config.toml
moe_layers = [3, 4, 5, 6, 7, 8, 9]
norm = "layernorm"
norm_place = "pre"
optimizer = "adamw"
beta2 = 0.99
max_grad_norm = 2.0
Below are experts of layer 7 (counted from 0) of a mixture-of-experts language model. Rows are named router (the router's row for the expert), up (a neuron's input weights, with its number), down (a neuron's output weights, with its number) and show model dimensions 256-383. Each number is 128 + 32 x the weight over its row's rms, rounded and kept within 0 to 255.
Before each expert's rows: "gets" lists some tokens that make up at least twice as much of what it gets as of all text. This comes from a sample of Wikipedia text that the model never trained on. Tokens count by the router's weight.

# expert 34
gets: "-", ":", "°", " known", " species", " is"
router [155 155 121 109  81 108 123 102 163  66  89  50  98 119 121 142 146 147  90 130 167 147 122 198 153 147  99 139 115 149  73 144 172 128 146 138 127 182 161 125  81 158 163 122 154 126 133 127 210 115 123 124 119 115 118 142  81 155 139  91 139 127 132 129 128  83  91 138  49 170 102 134 135 130 118 125 117 150 156 139 106 128 113 119 152  90 140 159  99 119 119 112 147 120 173 139  99 111  67 142  86 101 138 136 165 135  68  74 190  25 152 172 154  91 121 131 157  88 223 165 114  95 180 110 111 171 103  93]
up0 [138 135 165 172 133 110 159 171 151  87 151 165 147 110 194 147 196  91 148 133 158 114 180 122 133 142 122 181  49  86 134 141 166 123 131 116 147 168  86 108 155 130 114 130 120 109 115  89 133 108 125 124 125 136 132 143 103 170 106 198 171 156 108 114 173 132  70  88 162 127 111 108  91  99 127 143 122 165 115 132 137 151 140 128 132 107 125 178 119  66 101  96 112 118 158 196 215 112 136  90 126 174 128 118 120 109 116 143  82  82 105 192 118 100  47 159 137 151 126 163  65 124 124 109  96 124 115 121]
down0 [143  91 115 104 119 160 115 134 146  85 139  87 152 122 157 124 133  92 131 162 104 173  91 109 126 127 131 111 117 110 128 143  34 131 106  97 128 118 110 153 172 142 132 166 185 190 165 118 152 118  33 147 125 110 109 127  81  74 141 146  69 128 171  62  56 129 178 137 155 128 121 158 164  95 156 130 174 193 114 168 187 174 124 126 115  88  66  88 119 125  64 148  99 132 100 170 107 121 104 169 165 141 102 139 152  56 146 177 142 168 185 170 116 131 143 128 143 135 127 140 132 122  91 166 146 139 130 158]

# expert 78
gets: " of", " the", " and", ":", "=", " a"
router [146 220 111 126 146  85 103 156 172 100  86  80 110 117 129 155 110 102  78  78 135 142 142 122 145 166 135 137 114 149 113 143 157 195 110 140 111  93  88 124 147 148 157 122 147 163 104 194 161 119 121 101 124  70 130 168 108 115 153 120 184 148  77 161 131 149 137  48  78 161 187 128 134 162 157 128 152  61 110 166 105 177 111 122 136 143 165 182  43 187 132 145 166 102 139 152 117  76 147  68 120  79 136 140 173 119 103  56 150 119 127 195 135  86 107 154  99  89 143 138 119 134 177 125 136 177  86 121]
up0 [141 203 111 125 161 134 100  72 103 153 127 114 162 204 161 149 126 168 117 109 151 119 118 139 124 152 142 110 159 113  65 143 134 128 137 161 143 142 150  80 128 146 119  75 138 159 167 150 112 125 124  41 133 152  42 147 137  65 150 156 127 104 137 138 145 128  41 100 155  97 125 131 124 142 110 116 107  88 104 120 134  97 116 156 116 130 121 182 112 136  95 116 138 163  76 140 120 117  97 133 135 205 136 174 127 135 110 100 134 144  81 147 146 152 132 208 130 103 142 197 117 129 133 171 126 128 138 115]
down0 [131  73 199 142 103 127 168 131 129  65 143 172 154 133  79 161 172 152 155 164  28 148 139 110 185  90  88  87 129 137 169 195 115 184 129 155 163 143 157 124 123 162 141 104 115 129 113 163 143 107 160 163 159 160  69  90 119 137 163  74 162 158 133 147 124 142 137 118 112  51 142 139 148 150 101 144  74 179 130 106 185  99  74 177  83 131 138 147 100 125  92 117 153 139 172 102 125  75 127 108 118 154  96 150 156 140 129 137 106 134 106  39 125 168 137 109 150 150 138 177 117 101 109 134 178 140 113 208]

# expert 9
gets: ",", " of", " and", " used", " as", " such"
router [175 158 112 120  58 115 128 145 128 134  86  91 112 139 123 192 186 141 117  91 140  85 136 128 166 129 141 149 149 152  71 152 150 180 100 106  80 131 131 110 136 168 195 125 120 124 173 187 189  97 189 101 110  95  73 170 113 194 158 138 126 135  97 186  92 152  64 117  55 173 155 139 186 145 205 124 119  73 183 116  78 148  72 119 103 119 159 120  64 170 137 125 154  91 137 134  75 106 103 106 116 126 133 136 183 137 118  97 156 134 183 173 170  83 147 131 156 115 128 122  75 159 139 109 124 157 111 159]
up0 [142 146 131 121  81 116  85 168 120 161  44 141 118 102 120 122 118 127 102 170 145 148 115  90 137 159  97 138 169 204 156  91 168  69 141  98 114 114 135 172 173  94 134  52 165 146 146 151 213 115  91 121 130 135 165 169 164 125 166 148 148 172  77 141 145 158 139 138 137 125 132 180 126 109 123  51 137 101 176 167  70 131 148 108 163  85 120 170 109 141  81 170 162  77 149 173  89 157  99 125 153 144 163 132 148 210 104 173 101  96 144  82 101  70 135 202 131 133 171 157 124 197 130  96  90 175 139 153]
down0 [138 168 105  73 137 181 143 152 135 143 126 126  98 112 125 172 161 107 148 141  84 160 118 114  89 112  64 130 126 104 108 102 107 130 107 129 141 155 144  92 134 109 134  82 127 122 141 152 143 123 145 152  91 120 187  86 159 128 170  92   0 173 171 177 153  96 108 228 125 153 110 130  87 155 110  77 141 104 136 140 149 111  99 194 111 151 153 138 141 133 181  94  77 121 126 172  40 133 105 126 115 155  72  82 150  84 121 156 102 250 113 130 103 149 101 143 143 160 132 131 154 136 101 113 151  95  95 140]

# expert 36
gets: " a", " one", " m", "^{", " km", " mi"
router [146 208 122 115 104 168 112  90 129  78 115  99  87 127 124 126 255  94 140  91 162 114 155 180 141 161 129 147  96 179  86 145 183 149  77  90 139 190 136 112 124 100 125  87 140 172 158 111 138 105 177 105  80 111 103 136  96 182 180 153 162 161 121 116 163 171  55 124  92 113 178 170 134 149 157 144 134 101 134 144 124 116 150 109 110 145 114 135  88 118 124 105 148 108 128 144  94  99  90 133 154 148 158 160 162 118 110 146 111  42 141 144 138  67 157 171  99 171 144 109  95 140 142 131 124 167  78 157]
up0 [148 116 117  95 117 126 192 132 120  71 197 110  97 117 124 112  73  92 172 121 174 142 160 177 123  62  71 157 121 155  92 135 150 100 190 114 146 113 150 113  79  67  89 146  92 173 186  85 129  93  92 133 133 150 151 101 122 128 178  89 131 133 186 216 146 105 167 151  91 117  85 134  49 150 161 105 140  80  73 175 127 104  71 138 116 114 160 121 163 176 114 147 113 105 104 138  94 154 110 130 196 107 111 150 108 107 107 127 114 160 138 142 139  93  85 106 139 133 105 184 146 110 137 133 119 143 132 146]
down0 [ 66 118 173 149 110  74 122  71 174 145 142 138 123 169 129 187 101 131 161 138  75 116  84 116 149 163 127  58  94 136 131 144 104 110 200  81 141 204 156  78 140 139 140 100 123 138  78 149 138 152 109 109 130  61 132 116 179 164  95 130 102 145 107 128 104  73  65 139 109 164 146 105 158  76  89  73  62 158 116 133 118 150  87  39 146 139 130 151 168  84 105 113  82 158 122 179 140 142 111  84 108  88 160 131 147 126  89 142  96 128 111 111 108  95 151 139 182 108 149 198 166  74 146 117 151 129 103  79]